From a checkpoint of a small mixture-of-experts model trained on Wikipedia: 8 picks a token.
Below are experts of layer 12 (counted from 0) of a mixture-of-experts language model. Rows are named router (the router's row for the expert), down (a neuron's output weights, with its number) and show model dimensions 192-255. Each number is 128 + 24 x the weight over its row's rms, rounded and kept within 0 to 255. Numbers have three digits each.
After each expert's rows: "comes before" lists some tokens at least twice as common just after its tokens as in all text. This comes from a sample of Wikipedia text that the model never trained on. Tokens count by the router's weight.

# expert 8
router:124126112102122096086126111100102135163119119145145146173157151091121129134149149187120107090129135148151093158078137098124120108135066154086061093125111125115151110139140119122114144089146110
down0:139108107136100175086162127146152115163085090192093086134136115152133164119121097142125161092089112127144093101109135109157134127143112135153167104138111175101097141139135156106097137131131112
down1:141131161097112143084072158154144105122181122147136123103147123140116138087099098146067171145105131120129140111094160111138119129103119130132133116138144152109118098117081100112094159116115129
down2:131120109120148107157029139155138157160093168123124150144121121134122101101128129129138084122139094151119110060130146125141107108141156139095103119120152124112142140160155093112129159117137149
down3:160150176154147109140135096124121153143181122135152116129136121178108139105130161139166103130062157157104138151081070144124115125185173147119117155110107120133100131151107153107141074135163109
down4:124153090121116138102127123134131139133239131077176125137113124105113110119133129116127078152142131157119118100143147147086155110129136144106145131150145122125070154133125168118162144116129096
down5:080123149139138119117148108082111147116122137152102132166127125101140088141167150193135122091084129107132161167142130112121104102174107112111154137166104104133207107120141161093110174112134120
comes before: " |", "th", " km", " years", " m", ")"

# expert 88
router:128093139122114094121167125088108148134162112140178143132139140102174124093165141159117136141141131199168106133119100118129134167148085121148102119129110132093139136111140153127163149102114088
down0:139118096136167107155103109129111147099138131162138115149182120126192136101112128152128128112124133124095143159129111114125100086102135107146148130102137159156119088130142150118139103122110179
down1:155110082120151153142136154143108149098149135100177114173113139126098099164150155135119067136131160153154131086084141135125128151148148109099121126149117147143146155151126154127111160124121146
down2:121101133152127129108126131125152104135141108127134107148077157132102148146127117163127110110135077125090108159117143109109131149134154130139100120134160135112110126127147103115173173124144121
down3:162090126109140126138134118128143083160099126066106133114132093105103121115085122121131133129160109117107132122125149147138140136151117117141130115154139120129099113096146099139138133145133105
down4:145143158076125085118088120098171193110121158159124104173127116139140111118136121120127107090099161138092136136163136117121119143106150157142114129113121110120133146146093115128126124109092120
down5:103091110154136160098154169140164154082103120135120091146134148207166141118111111168124145123109157133123123109100119105111192121142149106099182160128118123164139102115181122100169112149158136
comes before: " in", " to", " by", " as", ",", "."

# expert 28
router:136084113086092140091127096115085110141159101141146137109134132093143129121172150184142135112132130196178095137119131120101163137151077178127066107127112171124139133120135137154168146129113106
down0:126130151044156102090142146130112157143129117145126133156113134131153118153144144106142158111134124153150141096119125108106118148130102092131162140133094173145124127113122150093132129114103080
down1:162111109148136141155110128108089147102151083127136148115082101109117131133101127134133195105142160117152156175150155160090139132137131117169094151121141106135140097102131202138144097121114176
down2:129115139154122178143125173125097134154122153120148158100133140159121125175121143087137091108079074093106113106166126115121121162123144090111136138133141131163093156159125141141171118134086135
down3:103148119068157157105126152085098149141100135164121117093119133109117093111137114137109184110136140123092114126178134112125136077113127095132149058118097119134166148130160108124138136134126143
down4:132135127111122117145086131159116098119110135140138165118145159140125149141111124093087133121121148121145136125132163109101139125106143096116096134124156170133124159172120132144124175144119098
down5:150116117175132132116127099173180147134096134137082131103132155124152169099164144107131183094142106149171182143122107150127128122146091103148120128106133126098133141157088129097129115108088123
comes before: ",", " of", ".", " to", " in", "s"

# expert 57
router:155113102104118116076115142124136146088134122122118121142137128123156111096146111148132071129139136142188141192096097124124136146116150185104124139146135107114108115138174166123116145147119125
down0:118153152106145114073128171127090113129135133134121168121135120105137142127121115068113108147116132114111088155145130136132160140135139150106151138134052160124120145162137129108100184109110091
down1:085110136136128145160151171103100168120127109102145151099151100115128131148142143155125134079142117111113110128144112119076105139079105103143071151142125131170114145147103145094140124093110109
down2:103113119099126130157124153125125142131133126139135109104136133087171132142117102193129088120161144119103136096132098136090123131148168131130138127152146107109121144186139127128138127151137158
down3:121168137171106140145145107118121104099153167122124141156127116132129111080116153150131101134091182105123138155109163096177098118094147164140133134108115131123166093166103122131103102102131141
down4:102103069119087136129139112159170138088169120133135116122153128167167133081145114121146101117157137155135132123132117122143118089118085207139088095120115115099153160117131111129145103157079140
down5:123153110101116123097123093137129124101117109128117130125102128119109083132117204112155190128115122106118108127102156161114124166151109128104194154115105098135078079112149143111106125134116126
comes before: "\n", "|", "-", "---|---|---|---|", " \"", " Total"

# expert 69
router:136089134082144098128131102109100138099130111113141176103132089105150137114141150191150112125129126189169102167084071135110148133110096128175104130137127123135148130115161154147152159133135149
down0:085149138114140131108049114089095154089134119148110089147133092111139101151141130122083123132113157153111114133125095140119115111146125099177130145153141161128145136135130132164144194139113137
down1:121178145202087125100141137134098122112150160071123190113138132138109118139125136130092116123154099133092131121120118113159124106131158074133093083146167112129076153149137112119119103157111153
down2:141118159142147163106131104078142114110148135080147160154118179166172086095123127129169082166145139096116143160159169125155172109063159093162124132135091134112108138167127122122135156135107109
down3:100128164117121119105147133077116142183060107173149154155096151145110097107108107088144085101125134138106136126146118111171144163120173126065118117128128132136137128058141123118138139135114106
down4:080112157142128109082164141156169115088140098153182139151111126123136116160129135116124146111158156104120092109152140133122133124170116124109096146129152118119113137121142142175112149146139121
down5:136104093152148106143119188132121131131161179102168127154125135087157121145147159130108125105141125119107087126099138144114135167136141141118129120162137108157076128128109158122147120123148146
comes before: ".", " of", " in", " as", ":", " for"

# expert 21
router:141156128122131153123145101109141134129136131119118133152194147060174145170183131139148076064124135159189133131128135169117149142118143156150109128130151114101164128101130109153107151137126148
down0:141092120160116134096138125099140168123179124084123124122150130108125102118121153107121095158130131145102110118146107157087115139120087129146120151088148101155145112114103118146152147105149128
down1:129137108155116116134100101117136118134170116136139095138122167079155145152149144098111140125125161157223133114125131121101094137116126120160116116148154155123135191131107131133145145093166151
down2:122130176133107130114140109120145122101138145123139085105108180159122104166148122144130159126148146101113135135093151120106163170057073154167120113162150106148115133124137149109135138165116091
down3:122117120140108133116133102145181120121155098102099152155136117108111121095100120091121071132126148136159134105149152093131109142137148135135182134121141146126102066125162111100109100112121158
down4:122126138134119143138121175133109159098107149120108112119155079148123140119136143037133144110114089138123114136181149155104069123158126136121118136170091178138154123115139171144104101127168116
down5:104138128128142092156141145193093105138103136163092135103126118138140195153119156139120106116090167107129140119144135137177108112126178125121093104130113116157118143145167102139110115120166125
comes before: "\n", "==", "===", "The", "=", "|"

# expert 48
router:159113132075108140149135122067091151100141123101122140130126163110133109131131138170160160120113106174144092137104095125112168150119110123157080082142088119124149120070146148126119125116104128
down0:127159081070133131123158098114100134158142149136119157123147104142161154151115139113132103122143117108150108210139131126153175146119151119152131082117114101139137111091168112130133109158087096
down1:128110157152130141131154082161114122143100150131103126155103132156111150145117115157143120128159135125115105113125122092129151109115137115106158153165113153110119120141116152128187106157117131
down2:122105142103141139145164109127129138106087157145095090121154184144148150134145109089095154131116076145100074154151120157119159138112103065135110145127108157121132142129138137118153097115126133
down3:125142111146111172127127121096158132122133117147147145120120140084117110125108150094089135117140167128100085089194150151140139111118160165124141148150118112148159112096184132127114150099132120
down4:125148103138122139122157117116121109157114134154120150096118118149135113193155118091141087192147146077145149127080101161169099159137141156111159155129141100107115122150103133134144159111122138
down5:125113131121168151103119106156148098083159139116166134142138133136120169142094166156118160163106099126104153107109123125121106146142106083136102139146147148129129072067125144140134143123129134
comes before: " and", ".", " of", ",", " in", " were"

# expert 35
router:128146152131109099114153102096124138175120092121150124104112144121118127130140138146109067084139082155193055168091168133104126132145109156149105121131140129130112130128148137109127152131150133
down0:135120107147101126153146106109124149098103109120108127166137129119162164114136107138159169101151146138124174138159148150123180140129129089167145181134118116135121120145091172088159127074140116
down1:141154135129181165141139065173119152124122111130133121154135168080167144125121157147151127155104126127139137160118096125139112126135128127132146127123121156128160119144108144105113122139115141
down2:152086126131098130117110141135137086154133129123123062156128091113123173147112143174137129121106150163085097100159159134121116107091106145123142090130115125097164111149113150114143104166119155
down3:153142094136084138184160124131138151136161139147126140137135139118101128116127136137125147100167189081163104125115121103146099132119163102093134108127141132132097127120121074149127167140093184
down4:158115134114127121137147158091150133117149130085108114131166119146090118099156123123118153103095118128132141123192125134102098113149158125186155138151113154170130148142103173141156115104130134
down5:117151169145136183150130131114130113175105129132108105124119120134127128126133127122155113144077089140113143130184072152097136121168107161111145181153087120123135105106140109146162127146105167
comes before: "-", "\n", "|", ":", "=", "born"

# expert 65
router:113151121102116148137141111096117168159120098107139127121137111094148159113135141193121133127131149177180117113132080116108172121110131140112131142129118131135148133101128161131125133102139122
down0:133146138080108138156162105103099130089136095145066161138122111155115113132148099112114131135125114098146142152129158117160130155131123117148136120124116138123130119137116104146087116107093118
down1:090151131136097131131113069134103108147166115147117156146155083133154129147121167144083137122072143130132094163102125156151139163140137140116134096128124135083097114129120183119154137151139115
down2:150120129160125096087141132137031126128100164170140120146162116141120111124109103134152110134131119135069166163169182080111098134103134168109173114114125144147121127127139121107141136115141123
down3:106131163131159094094151145134108134093096134117133112134117147130141137124181095117116128143136104179067124117081094110159119146143181091133140100122116128095099122129156148104141126178107151
down4:079138179134145139138128175097131124115113154130102111151093153126151118116129116137135136139148112117130116165118119112131172156123150121123077116132149091130164151094114116070127137142137093
down5:116103131145122124067094109110098126107108145089138138125104100148151166122096154076147132129146124122109122166151139138158182081165137122137142095076147130111137126128104111140123119101105101
comes before: "s", "ed", "ing", " to", " of", "d"

# expert 16
router:132088161079098109107165124088136125116128120080119153128137114107134123134129152209137157110115084212152121144097153133071130150128103134154092145113113149132138145093147127143112172103133122
down0:138121161178136119122142100144089089091159147054122152143130151118111124113144117115144144117099157107105142126142131139062147098132148112174151137116113115096116156140164107134164112118149142
down1:105076148173077125111105171169105166140092146110126161128134127117129139099111114115087157149115151115135091119135128116083123130111129146123127146132083128122169127163131113155138107150137148
down2:108133131123126155117152128153162123146142102167067081150129123112069105135126143108121092145149185093177109122152123110119165115119128125154118162162133139116117104135139137135152121144146124
down3:098131122129160171112129112117135077151131158104182148126094146128155101130142149147106141110154143097111128115134147098172159096139149145139126133109177120140166145135143120165123162127122124
down4:177127140131154149104138119113134099149114143112137125147120104074128119134130160127128092084139124142075172147110120137125161132126158159168138117145133108109111096104151090103185075158141131
down5:128127094192145156118205131133153138146102137156134149098083088110130116146146140127126154122136104138104150135140094115123143169133174111146088094136128086110094140125102099123121097149140121
comes before: " of", ".", ",", " in", " and", " for"

# expert 85
router:148137161081091102137143137103133126135142121081150125133159111121168145113111111207108116108153104150133129118121138158099162130125106148128098127111105117127140155119141159136151149090149105
down0:174098191155119131107162116122130158113131075140097157098074142117121105142136107109146094094133148098128138118168150133120126129077133143138154107095126146139136133115120137121089131100105194
down1:110118138116137139159111128125088137113123127139148130133101114107087162129125147116084159108132173123144106126142069150085132108084128123147126106110155137110142105077134102113132142144158154
down2:104121163112126151133158144150101147131146133141128136104163119114120078102110198087104113112097168113154114113115147139134102107111113193109134154133156119126123089105167144144137099155150133
down3:131122130094158082139104161115130156137095132109110135124146117135128121113054114125134113124140086119138154115158121157117145149145150109105157150152134136186115128162132102117118101145109108
down4:119151136096114142168162099120140141125116121163127131195140124146119118130098124145133158123144138144130112104172137182114102147073124121150121125132135136114124132125151146142105115202106155
down5:105107128081133147137131126161141126074153116157103127123112144127168122122078134154162156161149150119142094125107153105117158138104127089138119136118148145098132144120131150101164139129147113
comes before: "s", " of", "ing", "ed", ".", " and"

# expert 18
router:154117138115160123122133150129130153132135114140126114144147121103146151118176144205116142095118134168166116141103115109150155142097109134100118138132139115138135118107160143130184120144135159
down0:129154119090107121129132130203128114098087117142122146118142100120135110086112152145121158118143123155142092130130155102172142131127115187105100139137119141115132075100091110131137118157120149
down1:105140131139138149154102138139165122103116112138146129100108128147119100152170078121128116104105078123127151106116139081185124094140142138114117124151102121072117114138142098125083165147122102
down2:083194143145138111091135139133147187156133165125096126138111129112127115113139161136119157098139131085193118074161124120115106140120109104101093130167128105129137129108094134141137096131115120
down3:091146147165143119118119146100105113145103148134156163116158099150119108166155152080119135113115078125154094144141141107123116151132134169174122141147117130107121145164136141158110115129146134
down4:164114138100141114149119149131092151177110132173150168119135107120115142116120121115114174138148113175137125088130122194134142129122144098113136069156135161117130110122130138204133118119115130
down5:146120153172160132093114139115105129119102097131165122142117125101081113143127112097141110113115134114145128117154111140111152116068126106146094112153100070120116114104108090134157139162145110
comes before: " by", " to", " in", " as", " on", " a"

# expert 61
router:160112153124087138102127137118137146140111097116137085124144162100152135089139110163147112073119124160173107147096143146123139179139127160137061127126108145106129108129144159138122133117130118
down0:139133179139166083122100094160113179129126125130125149129134147114093110135124160141170154181131135151108150133133130129161135130102175124116147090048098151132112089129166087099163119157117107
down1:142099109152106089136149162145075125149151108169137127152183154124076157140151131113128144122136116118129102165123157073125132119102111120152079065131112139105064143103124094147115128118134146
down2:125149138108138088142128101118142126085124141128129108124144101118133161118131102141109128152104157126142067144124175117192140166087123112123155107188139123110140103124109139138148114156124083
down3:142127141104130117145107110126130114094122128090115110161118134141086138157122125160116130136131096137114115159114148103148134150118139093133131124145133111124136167112120142146154115131134129
down4:174127158127141151120132114163114170119102101123127112127108107134139111184137092182111135128156093149111125088139116105139132119128120132075091143112138089105163139108117128146133103112117150
down5:110107088111096135095119126138122126142104076121158151101131089096096175111123122156108110088105126181147174132180191124179084123120147146069158150118107127096157111141119109122142140131132163
comes before: "-", "\n", "|", "N", "W", "E"